config = dict(
    d_expert=128,
    d_shared_expert=320,
    n_kv_head=2,
    init='uniform',
    init_std_up=0.0354,
    beta1=0.9,
    doc_mask=True,
)
Below are experts of layer 14 (counted from 0) of a mixture-of-experts language model. Rows are named router (the router's row for the expert), gate (a neuron's input weights, with its number), up (a neuron's input weights, with its number), down (a neuron's output weights, with its number) and show model dimensions 128-255. Each number is 128 + 32 x the weight over its row's rms, rounded and kept within 0 to 255. Numbers have three digits each.
After each expert's rows: "gets" lists some tokens that make up at least twice as much of what it gets as of all text; "raises" lists some tokens whose logits its average output raises strongly, later layers aside. This comes from a sample of Wikipedia text that the model never trained on. Tokens count by the router's weight.

# expert 4
router:134117124164105121124130115125111157083115134126120162128064142086149173071171121106144118104182121185156134149108202107068101137119089168119114179103114136101108102141154144134136176153110093140112135172114158205118128110107169074163061077122132154131111155098085164076147095099126160193109153129152096124161182087068170161128115139158150187121163097128149125085096169164083164164088
gate0:125143145196146147107127174174168109083138160130137158117126154085120151151126109126129159135208092153123113120155129076098197161103147101172079165149113142078078049150113184137176162078114101168128062179083101137118167168121141146145101148151103120143127182216075143209074161084146110123137102104134113164163087112193054161154116168075180129112133131131088121115145116147125141134097
up0:141117117121164118118173095147091127069086193102145166116129095071144190132082155160119163115137154140130116174133146129201172189136115142135117128128103142071135134121145131130129135082146162171125089099123183119076158149171128148081081030162112187104160182164088170118133119137137185095141123144084104162117122112129141085129121025107159098079120159134134109109162088129200148139143
down0:103173118166163111194096113093108093164071126142097120142100145110125112165097180186077176116126109135080135171111120129168169133121118125141120152165128125114129114216155135135144157139141141115103149162127152181145184104117122184048138161158087077131177066098202143153176197073156164096106150171110106110089146131147148116152122136101093145137109062042138145118086096118108144104104
gate1:151107074147175187116131127140123213157109120137160115147120194112152139120163112142157125070186107195140176153159130083097160141130133116148133165055137155105153171123068096163067102103144154118066158129080153121118110090127091063159107097166099127146123120172083160167128128061109147044158162119175047115163131119086101131157118068101192129103140150123130110138124133126139163126148
up1:101139148113134129147097174117170141136116143146121140146128156155161136105155147085141123112144138082145194112107140195146149073136148143093223135152153173159168165119110084107128127156110156108084089089170107123094115111180077127154106134146144096163121101152124093111139129130155125025156074184173179181113100141170164083153115113127100158099088131181099179158144126125084138114127
down1:134075112100152137113135159192105153148072146106182118127093152147150130127131069105136087127086156083121094054180129115093094141154071124083120194140125103117111121120110109173123154078143159193090150082140067117146056152114070077114109142169102142185125141122118162166161037113141169072204124130173129109165067115108151094098105113135100063143128129129144133153155097119129118084155
gate2:089153071095152061121101177164138129200128156134111122129134090167089156091114100160141096160084110180136083080100136187056085063111095161097110125144114098137075099146118147178138083125145191112082142128169092207123155105171115055162144093195145140127090165166094158155136129130127108126128114127156143185147106113116168124099104084041116180119173083159121111089075107134118125193109
up2:117116134130113079184122171128056164141132144123125063174162141174148166094114152141102098126105079133126090119131155142083109118151129161148207103122100134111145132153133119111097148099112142075123099180156097094075178178152142139103118095175181139126145132136146153162061135090176130097128141136163099113047093059121085103108136138120174136107103129172112121154111118189110095108111
down2:155142095114139223204194149160116109112111131132164108105090182149172146134111133117086121147101128101177151147157153172143133127115169123136089132106090138130090102080088118135152152194126086102184200147104117120162100140062177168108098200139135133110151119154126097139140086093133139122132093130128162126144138096106165143094141112159108117102186116129111099070132065114128105149121
gate3:135179125139129152152133142081079109088130148123143084121092104083147133211160098125069115182137158145151105129172179122053153155099113127081200171131098169168131208172101166084153108128131166115149151137063112046150082143083167091129098094169106112182149106145100120140106124131120108157135077142148128112088184152148123059035175128155150161109118143166170161097117172116099146132096
up3:158186172170105149086148125154129107105088137127179146110137103219144113134153121120102139125126112196113105047143160120135121107114154150082130063108149100185106103112092087068097106174166141144123127168136126094082064192144118131112122174051131130155204124146116104065107113184184177148107104139135168093122141154134135148070092055119101108169107133068125115131122093111134186116082
down3:068127141096214159072164158087128137132121159122110147125157122126146118159092122174150147155100161066045171150153170164197132143142091126122076099152113124140131131136088110127142113142132124105099086104169140180188130168123112159171138137151139156084127024073123157197158194136151119119144168136106180132174127146076149168089184110152090178181119068098150183162104106137093156154122
gate4:116212144169121170192180086107070090105109152154143087180113145186109122087176095202099116102160096160115136144133175102132112074171112146118094099111166142152096166066092187094162168113144112102142165078125145137107134088077115094127085101122082094122138148084133151133158104122120086174089105058171101109128096150137133145081153066119130097171117101062102127094121102143128115138131
up4:118171159149111206155120126132095151104043128164148074126100098131074166098133103173128114113112112175035078133132162155116063124120066143112178089129134109143124113128106123142158137159078144101120197119081144142102087144123148112073106109104147067072142119101114138137101150109149100180159117096151133095076176118119125160077099089141088107112142130051094079114107078105113140147104
down4:133150163124126163085115115103165120084180121067126118095178115126136136144179155032174101186086125050149121116115175152121133092136209161116177124136154138047134111143109159171097119127125124108184102075151103090164134146123147154172150143129153132139148132181146114162144141151129158128150083105177170149103123174105197148138154142157110134116107121146107135133136086120114090099121
gate5:090162197151119122127098073208130125105157136078117143148090129124169128118123103156126133059153070113144120075193102176091161154162106202128123101090123163104139199156124143142086063144037129092091166067110109136070088087160128108125160124130167053124081116114139098139116084055109123202148178123124147135139114134084091101150156180145197113141074115122120134079095113160175174157072
up5:129155145125101149128129122205187184113109173144082086108127152164138198060158095172120101120150105072102151092146137142184127076170113127102094094119142145123134129139103129102119065120076075133102160182103131129091164146129136112066160114154088155115084137107126155068064057093153083142129122108132172179176138160141139112148174154156099139078125152194143097102128121146158150159144
down5:140150128124089166142105115056110102042113136106158093094144119110097151098210077081117092087137131150103139153215170115100089141076123149138133128152134101152116135143143139135148173116155125103125145138080132137130150190053161128141137162120091144158146098065186143123098163096136157117148170071118107139139087103098173186136135182137114149146127121148115116099125125169183046122083
gets: ",", " | ", "1", "2", "-", " "
raises: " his", " the", "\" was", "\",", ", he"

# expert 17
router:153111067120086065155105110140117139113156182095128166137084133050146076112048157174122156122064127104135087131146093139108100171118161100129097047115094088152151118088145092138160137138115092116102137109151118158110146091131139147112178102113082089091101148076167146117141157102136130076187183097138142175103191112142121209104106154087173130122121087166104137145094191192136070090149
gate0:137170114134129152143100145162107151151096177184140181102053087171126166142142106064106088177108205118119108131115089125055146127081139106116093140202037113092104170124050134170186115172090138158127095123193064115100115107151148093125098124157171175155167170102109125124070132118162116121179132099117124136102123142138081140126132152139114141126154157160138181117117170080144195152129
up0:125179048140128082180116113118139088108102156105135131150091108131110142115151122141096110099168089120136142123184138187085119128171143162147172128106144103131077096111165129077110141137078138109094138139112109151109122102148164146148132174156157141108121084189183161172102095124118128122125209144173124087151126030125130173101132055052091117106138096138151088151119089171176056098017
down0:186183161074136189169130120142127152118128122152136117096150122174143167096163109087140080129147100134124107147107150117081078120136130111186090132136146150121106153194098054108135150115171151103097152189158177073117111176106162131076162129153160131094100130123095096151126151137129139171144100184075099176125158140166142072165113142123119064151173136100165099100165109111174141143172
gate1:206163099151181107089123176115164082121096122103113100166197140173117118137125133104095101081112078133183114119108176142142104116131161130118140135158163152087134158102092101146084066113114146168077120096118104076155148100134172137136191171199165127132052117108131136125131144143143145131139103110178188158119133134069075127115153125121099140055059194165160107137162118107070156149148
up1:103092151089101144133115135099107145080130090142194109131154098079093124142139115116135141139126123111125163108090153154173128102117115123136102192128130183108207161122169142176078154126120193107131148091078136146146071173141105050163118187153086099109180142151110128221128121135137088081141086117169211110138102136167145062132144083129083125139099108121134122145175144083161116117102
down1:200173174156108107153123133112145132098205093114055123131094120120109132131172108099090123157198092127113131177138135126075100150131129113141148147145136119166123127117123146149114147161057120176079088150102140090141091139108167109137143127046120102135096078120129141152125097093094158129141158104108173174134147124148127138147107092077195084107099111132118087137139143054117175097194
gate2:139139094118165115153173093138121085110082097132160144123130147122118175124161140170099149129136083123154087180127185154124147103104160146166101122102089188142098109142171081131064156113126125137093110165086162098147134064109075096198153080114067101106163091098108149136203156097106117206096134115095076072172148143078152127112114119139179109113171125098178073145140112123143120144142
up2:168160119101141116080113114101165117094106135120171131112077130146158116155049112089131112203109111091124104143103089149114133112092120101154108086138111097167142130143067182176130125161164082140115150091128131072137150160136166159132128089095111174106160137134172128129139141157106157161072135121105050070146207143166146111118130115095155114114127155166115147165125142169140115118130
down2:163139104119108162128112120131109057126120125074183099120091122131103136165114162124109124158121185114145167108255103145103155137159112135154163139107171115112122155130086122125141106146178172132137124165106104021174153149157134149144128131131115170137168109094196080118107149110131158179124147109089137096119148060168146142106141109151140154113108135147144093136085143105135128135135
gate3:074167150151122093115111140067095101129133168098132085147115173173093070103142156153080137136176115147154100076155169172099135162109151167162187084147164157056127096151090136128115164067135164140129082161112203064137138110170132119113159129061141091205108123144172130099093178118136123144122148093170139099057099133106113094119147166144081140121109102115128128098127108133116149088070
up3:153105159099128155131187128146135121115151106128163141152152113108137101143159131122154136099099129113165195159114094098098091169109123125105072094121077097121140133093138105103139091189110165105191092082134131161155140190124136154146127093163121159122144115119109148133144150122144144104137146128136177061159092053151095149119145124109075128155118093130191176201205135131078121171148
down3:092116136113091090112162099071068221127119081157120151141115093104154135134081106104097159061153135120109143158105102116127128120118153124108113133089081157147132122133117126076091141124112125124152156120115117130190155103103091099124111109148102118102129126090157128107157164163145145123153150095084128144105137094146169147153075138143092101084125093172123115141062133146137113163135
gate4:152147116131111115115150144128107128188128126064091135114109154136186145124130100092109142163161146165129096134160109123082126183129105105102130150117145152166106135150105058139106138134165172119092116144148108110136142128158157174060129174123120048116063142120179130140187106169095135151091093057123158103137141110122084130139160174110090165088085108101081157120108157115174160196174
up4:113177179170089132100156103151169202141136114136152131091136158156140125093181138113117096156143094101110069124106148088138175109102136174125132168137103136111087110132140086106122154105108164103155117062141119120142116195093149111130075087138156147154174146123142106150097160145159161151156122122117169127104091101130078077101133064137139073114182097110158161090090139119071139167147
down4:132074183087124089162227092138123069114156158157169080061075106132114149080143116107140093132123168120138158151125103097121141150121103134166148149121164099182125117102134132176075157146112161131146131091092145139129130109120109092152125123159168137152181069152065146121106164195120077138187116120142153146101053117101157109166126140151125125118132137128085093137086145171077096131097
gate5:156093182125159157159144106125147135067096084125177135095090112127143156131122133123117084138137146163087095122130084202131127137139166156158155155153175147054092156151135122158096170063080146155086169122180134124160140098113115117115146089075146145094074149175163151129158106125136154108152129091116192159141135092096137155119161139147064129144115070099139154220107138144165162115132
up5:132063172138163126167122171097121108130166155124109094134193141122136105136169173096122197133091151117165086189092112146120155088120187131128115161171123179142192117163156105122103113137127127131115151125131119101194109133095081136172158169104098105108153095186138146152173125142101125146126125142133190151160120175119133109158169109141160103197126126171097123132090100120117029091144
down5:140153067114108092142144175139117114138139134180132139134137116143096157183144144132105099071123174181127165106122094094159113140107099184141177187128111131119152180137031143198115108178161154148127109128147085107121165134164137155132142102140175101091145121121114156146173184072133111118118140109079156075125138092115107105155151107114079142161092167143095076104193104106182147111069
gets: " (", ", ", "2", " in ", "| ", "- "
raises: "1", "2", "-", "16", "17", "18"

# expert 14
router:105123060093159158179174098149124102077123148095172072076164137109151116165138114144157117157140161060104073195068171141173114191154116136144151198080127070108159149110112140146071132108148091165092092114168116137187124144108126149134190139081113165130150137126122129113165115189080066130125089164100175138146079100190134094096147094169100144183136117146111070107212142120122082167125
gate0:095146140104124132163126117093173137060190109119060141157125186113140115077132116098144163126042186127175142132148098147144074048090184122090145117127160146121175137189106148095110091119109142099118164182138101142069147121103155149078111184105192126091110126131154140145148151124094103135123051125168168131158168179149120175104108153153107088123125140142150144146122158140119174099128
up0:164129102080133206057175213109134175129141107131108169144133153121142137114105078151172138107167120181162183091128147151138099078112102131170132163161156132087108186113084047194120150135098164158147068106172152136133132137128092089166112066172150094103136095110164118161174105140121108111136150142150080132150188127117147161141074084095078140094123121130163196069131117134061186140134
down0:134106162145130154177115181071151137103128121180074139122067137103183094101185068119088140157065140084115137179096140119183091199060096153113124133185138121114103122123109215102143100105130116106121139037137132148095101110071089117117087153103104132175098137108144142117133140153167155145143151129078144161107131095194136116160117073152151148119160142083091130147164148092102148101129
gate1:111125184120106128178130120079167145095167052137149109148149184109159070139079132122064179086147136099141090158148114087140169095121101167180128125117132114105160209138130108174089088131159141186122084119142094121145105132151128105079152126127173156106143127145105134114158142151112126110134093139134192164164152088113118068110196127103145173181131088132138160131188088144100136143069
up1:191146131116133123132173091063093117124126159055166140124168103113142211164113156120131130152117119124129076152173185127089097112084123116146151165096164077188112136158163107101126121098117185069161111157157150107140188131119161094091132150126110181131171109175114096113172093175099139127138077193088113137099086095145124146065107144129100114145122132138124020127111109173151079161107
down1:138180192192173138161115115163137048076137135121090199142079086124121115136131073190113165175111170142090144102109128141092185034111053163092105191134151153149125114154140119080130158107119090132092097150123103107157129133129153089108149110161134152108142127166149083108120175114125110112167156113153155175187144157137087144124118055108105120101133195149153120148103157130103100158115
gate2:061121107103085075122099071153120186099094110078131101125067134109098105127140096133128097119138068147098104131115144137093122097096141181131178132092111092135122152130111101129131166174105107120136146078175128112149090102154146102106127081113151116101080115202169103123129120136117109107091178173127137126156140137138169085165117185056136115162143060051185162101100105117124148157135
up2:127141094189089200091135063141130105124111145160155126079178173114121059117190170127126115118146145133112054171110150130153080038125153117139130127110125132105123121155148146105099122131164113117203148120164156080114178100142141158138108156105133128180156169195124174153103149131146153137132125141122121161145104179140144089173160126132162112075153121063121160088164116127170123094146
down2:105102118149118158105119170096094136088129170120107133146164126172143140063107160102052127103075110125213067091148079172153095095134089159124178124191147125184114129131166156128122155171183121143107049106112131170104147066097092089165131120125158142077132116124119119133147149110078139133132145114129164132131148169138118201097112155084171112179134127137139065148134139134157134113136
gate3:128113097142144158166156177118119125158137183150103195165174133083114168126120152158101120102082206146082117126120154209168175068157156178116146084134126122146141156141108157105098178064122113097070144109137125117148118103096123077103107150124150132128119075136059135133118114135144181142124092141167147146072127243156124110168147206100145128152197137213138141141162096129126098071064
up3:110145052123186131152134077127139086108151119103142162077066089124192182136179154113115110125153149113036189118111129185150059111138166070179184125120120145160093154166138087065122113123148126098111060165119142163150087131136111087148149122179117137166135161102157109178151139090146071153084198169084091126106119135100131151155069123184114117052104083089176053096128147144151143131106
down3:077133152075142175095125153153151149111159153163096193120108147115162124061111076102140071127144219120073098114149123147166102068150125118130120104092168153126172122094140149073128155147175116120162175086122139132179087170122122149127155105081115179145072131110171117213110091153116085103137145147118113133163105112117158105073139167146133125129159138089098111108116128089135103125131
gate4:078115157148176119137154175121161099157110101139089144159153196184129116159079113102120198099115043101120159106147117130176210149111149165068131116121131152118115096115080194134149133081101114104083143170124112149161146138154150160113119098104084128132076090103031117128136155125097171135101120074117099089099114176174134148134130127163105179111136120099127180160129135144155108133094
up4:148119147115143189153103144067081154070108130124155142145065092117067084124084151097094082160124185137128044145138131185125093158118137083153111113086151120119100105109143111103137220145127125119115150103192106077115135118072163142124079086146165122131126137156136201156153114055126128081152133155132163127084159158097186135114107151129163107029122150142128154097113126133121125066118
down4:123120201108111107157095115110161158149104175154120096149168059206170120146155105148184139140122092164142111110145114102142127161131127158094149079109136147132110165109095087146201139134148124143094095153107112112114146119125104140090115123139081062151116150155123105088122108180165081152076122127143049125114112125162162138104088104091175114133145128104108142120151130118132120127129
gate5:088149106111147127194130109117126142138162128167109108170158153153134081097107133111154116183122102101062048142164134104130159130105124158119114137120104116138161125154094133149142084143172207134097121190091105085065123137166085150171140119197129139123148124096140118162091127090147139122118160136155128151108130129146148148113143124142167086121072161182117127172133154140143115145107
up5:125130141136100161085078160126139134117101115193079173158140107111162187101117088174142151128151138150173137122135107121093074059064098166130141140139130147125100176070172200131158151143138090111208156073161135109152209100157163141108126173101139135119154129199176169105151166142061177125120099126120168105095106157126109121106142139091133115071165122141132138142105098093071142123100
down5:109206114112172066144162188090112150129168116077122188120159137129079090120095120071144183074116129173090127120106208095143096181131137075104128076170105161194114123126175168102085127080059118115110095112137134174171138115150179102128187128112111124112111108149164157106133121195120123144102144123109170148113149151144115209110075118061156103080132134105131152183137087134103131124122
gets: ".", " |", ")", " =", ").", "s."
raises: "\n\n", "\n", " The", "8", "5", "9"

# expert 24
router:123174193105148169229167128125122118100145102122083176194125206162160123112112089092054122076216128146089176081120115138164176123132140139189139130213135158132123117133165124120155157108155156090179108116139136132108167095118088147159166153086152098138181134163118109085107150096103151137079130110119123144167136095121134190213167155199182136129161128124151164163186123164142102109087
gate0:158153103150130179120135143148157075114115149132118112149080122185140095147146152141079133118183132122118145182138163133139129117112211153179135096126101190105103148131073167217069142149168125068101098110119128162144120145173094135129171121114132126187133141111127105137159153091145153129202169148136131148149095093141079123116164109155097118129103171099171157140110122124125117207096
up0:143107123138084143077124095118161096149100177110217141109112084132116167160076116125195097142135148133150203173145142159127163189084118140101180109119140110094142196122160146155108160151130130169175102070176131071152088140138170137134169142118161165137103167110121091153149064088173119157128117157116148099135141096162084125095154160139065114111061078108064130156092116138131087104155
down0:130105090160109108100159185122119153097200128111092158142143137125125112169134123176096149178149136143108118143070179085102129162156091162051101106091077084087147141163121135103155123175168157139093154111117137146180093128143119133071145138108119146088078106150103160082168133128165155128082091132161176104126151140044140124102120108162090100104123140114070126156059140091101142182139
gate1:128133130135168105100143152120174129102098135125126129085097065107148117141165154181173114173102187145115145126118147104162067102168152123097176168126162128123083124160140152156151114087106082124074106147095123135079106073203114104148086126099153138120125203176092096186062161113118182157104122120152082089119112079114097078177149089141103085101161172078073162157128086113094138089123
up1:098155155153087161144059189122063148143093103150106101174146091079127082075121166125108135117139109154124089134158079138097178102075160116153125140092132123139151141094144135103133142133126212149152088121104129154143123131137148164177095146132209086130153107171129117107130078113142084116104131116110138205155127206132163133129117160129164149134088118163123131142089136155057149124161
down1:118205154087132170101114105136134155142182083111156100136115126140156142121135114113104119125122100109107089136214181093147152133110145175111138078151131066178139121166119110178162168122142147110149094182076200156122139120144133085167098177088087085107123150133104149117168077158125110176102112130130163168104139129147144160186168129141124098083135122143163077147162151124113113121092
gate2:133116147154112212104182106152151086148120037129083190109088166140122074141086114136122168130134144094090157160110108141123137142134164143141149108131127091144147130157113127165176171147112169167148157135141096160191064108080133138189173107107169165163098156109139126109118115081108125153113152167124152149144096126095143115156153083173166091161175153081196153132130152130064062165124
up2:106200078106126133071083121091119092094091161139128168140133090167140151110103119153161079153114075132117104119190139141124148099073133150122113105131096148135118139099131066118100153143151142157134122169119083103201090122106103165154078164124156160104158174148121109118161101176105089150145152119152123147101166137121154061071143101104085120060089143160111069132151163134070126119168
down2:136151137157101175133129135092111160127136182112116079084127159132121167127155128161116151084152136190097228155089087170141150156185122146165150122117154161077176084127170136098150149095131104139101190205213123104097136167146139133149095101141171111199113102105116179138128158127163134130094168123146157070160139088138090158113188221128144107111168088118135137164125166081109155126088
gate3:188050166119124185182081075134157110162114094120121113115142119113149151132144083113103126092146145147073130160101140191095088128126170169115154156156128169173199154094140118161096139134116117106132171115170167158158080068136127124130108137157078129143109119133116108127107088118185100082090138099099137143154102134080125132150090084178168104103096080095196125130066141084122103152100
up3:148114098100108135138121117092130075075115096123107125165161108085161100157185143152155159110115165120132099128082111135148121098146118083089098139137092092135129169085157135154156148159153141113073140171084137117170129077044105083084109156134081135100097074099156154063150115147093098105155122087124147164139134149150161123155143185117151089095127146125117103071154075171074144091129
down3:151138130132147111121140145146073136094147106139094137116137148135099140154124083175177090087148083149104175185089101216050168157095100145147151099191165058177061088117107103129146135126163170152138119107128143126141133097096140119169151145120132169102161099155123155129124096129126114166058196134108117130080156176170155138111156150153148116150168140123137130108106102097080112177164
gate4:127138084127204193138127136146053103177206108192108102110101140132122082091142081113137121116131078074134155164110174133145119145149084071142068104140146163148133183176116125107137149098114084145114157099089148119149132116141107148117109161176096175117158119070128095190134119113128163067104103083084123118165092077093110158089116114093121138052149152099190154097068124133147125186123
up4:086165129153100084067178098138128163152100119078076107061174124130181096156140150052139112165080154105092101139107150034108095148136105080104094123143155118122105130153195130126141161174154063098106147141111160130108155120076124115142126147075122119131106161191109122169138153155164118145134100095156132104132165165108157174158083094115098122111108121186097125120117110125106086113183
down4:120102101107141142157123158140102130130146175128141146107205159093141164151138116171109121170108069149162139135157122074103146110206116129147103149109197177140140185132118161142097111177095141084141121088099187136118133149124110097153106146126113132166146119127120108120153152180135173124116088151184115113184118095128135143159083077161148115149149084108092107117123205166030120121105
gate5:164182074102118145098099099150106147187148111120101096123141082169096120064144151115116140077111147092073174087091171131096097094170116110082132093081152154129125185117133173070095145083166111162116123148140061110131076139216119087169138123183127152160116134118173105147083134127185183106134120081134176171185155129159189123129123138089162105151092104141125097129060100127144158167158
up5:103138157144133090123042128158083167100102125120094131149135097187056061080096088134113082131112173118112092124140117104209180098131133217121141131134185128104095168096164124112137117097164158161076158156132118126156138116150123116179172180102132163135118123142089124130108148132070136141186112103085137166136138168108146151131141092152079108188078142171147132139119114117162078082116
down5:121129124142171121122107125078104112131115093098105139133082104101080065148115142191115100138106155125133110106167123134189105186086144164112126142100084173149106120118157186166139086086103143094091166128122117130141137185168155141130146158186104122142130188132118151161093137073123127055144144120147191095136109158182107098116148130193178142095191119085126165124079150078142200153141
gets: " | ", "–", " ", " on ", "| ", "′"
raises: "3", "4", "31", "5", "2", "1"

# expert 9
router:132084171172111108120092174128151193114158072110075129160178101159188162104132159098185132161103099115149179141058115133107106112164122128135123135046127114110106102121159178120079125095150113124137102155187063199094114138142170154109140149163158130104122139182087109157080139154130172181176184211149081147091123108114118167139092187143108081084123176103122140142171153140152163111142
gate0:126109163127175118141119054082093149113142137164108125137121136132139129123104149149106070107097105119011118102108085141181125104112154060102174126169157089168135095078146131120109105135102194136102114161059146128081114144155101170043167140088161108103210095101120169141103109146190201166148117134160169103129135163106083127103158130152107128164152201090092082121176097132137124096160
up0:114149141082185113105167150130088093135092069087113117115099064137158134145112143161164151144095066159136097136149141143129131117144067184128127087114122121114107085139129171118114130118080081106173108142111041098146160162150124067210125136181114163129122187074132170165153123097183113139120165156113110161088157126112114139130140106167175137120094116070107120121093107103091141157125
down0:069168127157115221176126097162113100157160101136167191144121095099100137170112184199131125122145104148178160148180163143082121182126101142132138134188138080099096145146097117132144175122118092110152133113119146000087170142123147130106104098168055124123161148164126132101176164187128110121117139175098110136126124135158154128095096118114167113130119153179119079087080123033143119152073
gate1:135151112117092127132135147132097107090136093102142175222119105062137148156146134101149140121063065090188175152125138140138129147105115114150122140160095098161058197123113130094187193113129102109131092111134149114103165165123161122159116140093117167136128110123101106136075146083112115146129115141127080110181152128168190144095122118159165140122085071111066181092106090088143125053121
up1:118127113135117048133116130108092151145156095094165131146190185127104089144136153153080155145165150104197161125156092154171130159109082142149131150151189158113173089109116146084074197129071186124172163127139108132097129145128099135145080092185132148178088117114121180158067109127180136094114119095085136174063076105123112111147136110085151142125137143119171138121143143088177163151100
down1:111154138130087096102188116111150144180104102167145140107119126136112076133065073157108113118112185120148104129135110150095112053122172147039212148109074203101084123081128101084182127088113073167178101175099131182083092144168122159118149139138171133149157148142131068099181149119114146148125141145104113168167068149186135081170185113152183131197135096108107150096115109132115100183136
gate2:094148122174155112123119143115176144162115100140150138086160199112136022065138129169090165081168107179086096130132121105161182099066136075141117141142104145136108132152151164186122123125183149119113216093141142112132116159085128143121178183135088125098132107085142111103150114132099162087069108115113103093168188154166173138121156100092119188159136093126104137099156103113170116188152
up2:109091129176148102165105127078140149144122144137115143122147152134141126145131174130055111056133119126058112175109152113163132172119161156171147100144135152149119176122146143159090130137155155037128137148099103105163116174105100167111158115123112142117129063141085139160124103155068169130076183158182132156127096162194141129120119073078172121113151084109150137128148115134157108169129
down2:146074139087049108132097131120193141141139155114098130092127094042126092133154113149101183100152100174112121174071171124056119159053068102131116089120100135132137129130157107143083097091124162095182173091167130218136145055128140062133131155181161152104120120049114119188154107185137123152119166106120155120133123093102145149108113138052144143080116123087086119090147145106100132106119
gate3:141158179059154115144139144118122119118165157130123182179178155114154134127082091133138126083159204123095105077114122155145119143130136095218095141156157181108163168107139123150192179148087132145125141160166201116140137158095125147096061175098158122109132056188172161144174080124099139135109097132151164120084090100121135131114146140145152100208155090131137132118131080110129127101142
up3:184148085178094101137129116160166152131136163097152067079111096212109085122107144096130124109138124158131156060131093110072111149100151073105160128135120060193084093178195086131121094076169112112085192157085184128133183155110059139168137139145114116162147149144160069082101147087066083131142133121128080190138131143131116134156136131116184146094147114132145110115098120158113090142134
down3:064122144147105109179146129131121126205093134136072094112137135134158072151069117124175199105091139103206119101000133114088105153127110182196144165109131131128175161171158094122153160151135123143164108209142185183121112128111129137168076110107128129121152131132102122172059143079129116103141120166096182083112123132138138103206160134160152124182136122127149112151137141129096170108118
gate4:148151137196186170153125137164125081151072152087111131128166176086083131115175124145107103102130186183161147214169136092064152161141160176088096128134075134067094174135096128137153158133168078111069186147131097112115099127125157121124062130142124074120133130135113091129109089103115099073127190157167094127107143115135149171108139145105169129142147129201129162035098120159176115129160
up4:109127132155165125141114115170075154115124121096146132090142151118102161058138145136116040143131119176147113121133117157073115127141157121103139150082133142068086094119125168127155140111143194094101169092084121092095086111138193048114107111117119065149123136162129180120072060072139113131150178171166162054112095117131106114094128133091117122141112125095150155129144083086146152146098
down4:148111170085091099118168209117181134113195062109090098178170116121139161095119140123085143157111074078108113134140144163177116147125094126147094155097112153124123126121113146066091110123056171147196131160097054169067099120144153111124175089160147104132125084192073112048128135121098145142163079109129107082170128134126097149134134158098110151090138114073090125156093147179128158096127
gate5:122138102101159118136093093165115080103139127126106125145126100108083126160158119134142149101133126124184180150118191076116189122199149138078122127084101153095130096103126122082108098147093085136067160115072084147121157133144154057127091131148121111109105134144159112057110091155141111091120085079076154094096186168164173110122128123094163182148130084119143167047156129156198102148148
up5:147149124162091153144153166109146130122084126113127147199132119081148127102127160088132154111074130130104091121170126180163059151121126092147174142131211162126141144108186152176129154071115147084101133103104109092170189126103113182137082180151091172165125083121137136148138161119147087132077094111145157174193124148180209168143141150127154079157079177109087127084183102106126103129107
down5:148139161172139127133085084129139144144163157161152102140136125141130099127135152206104148164155129143047119085096197056150170224117126109147147098184093144105161124127070099137149093168098096125096101111152177136156089072110111100084179110088106107087119178113119155152124104118118108135123101148153093105140150109082139092133207114162172074164145120118103160115171121092115135177080
gets: "\n", "\n\n", "==", "B", " All", "- B"
raises: "| ", "| D", "| T", "- T", "| E", "- D"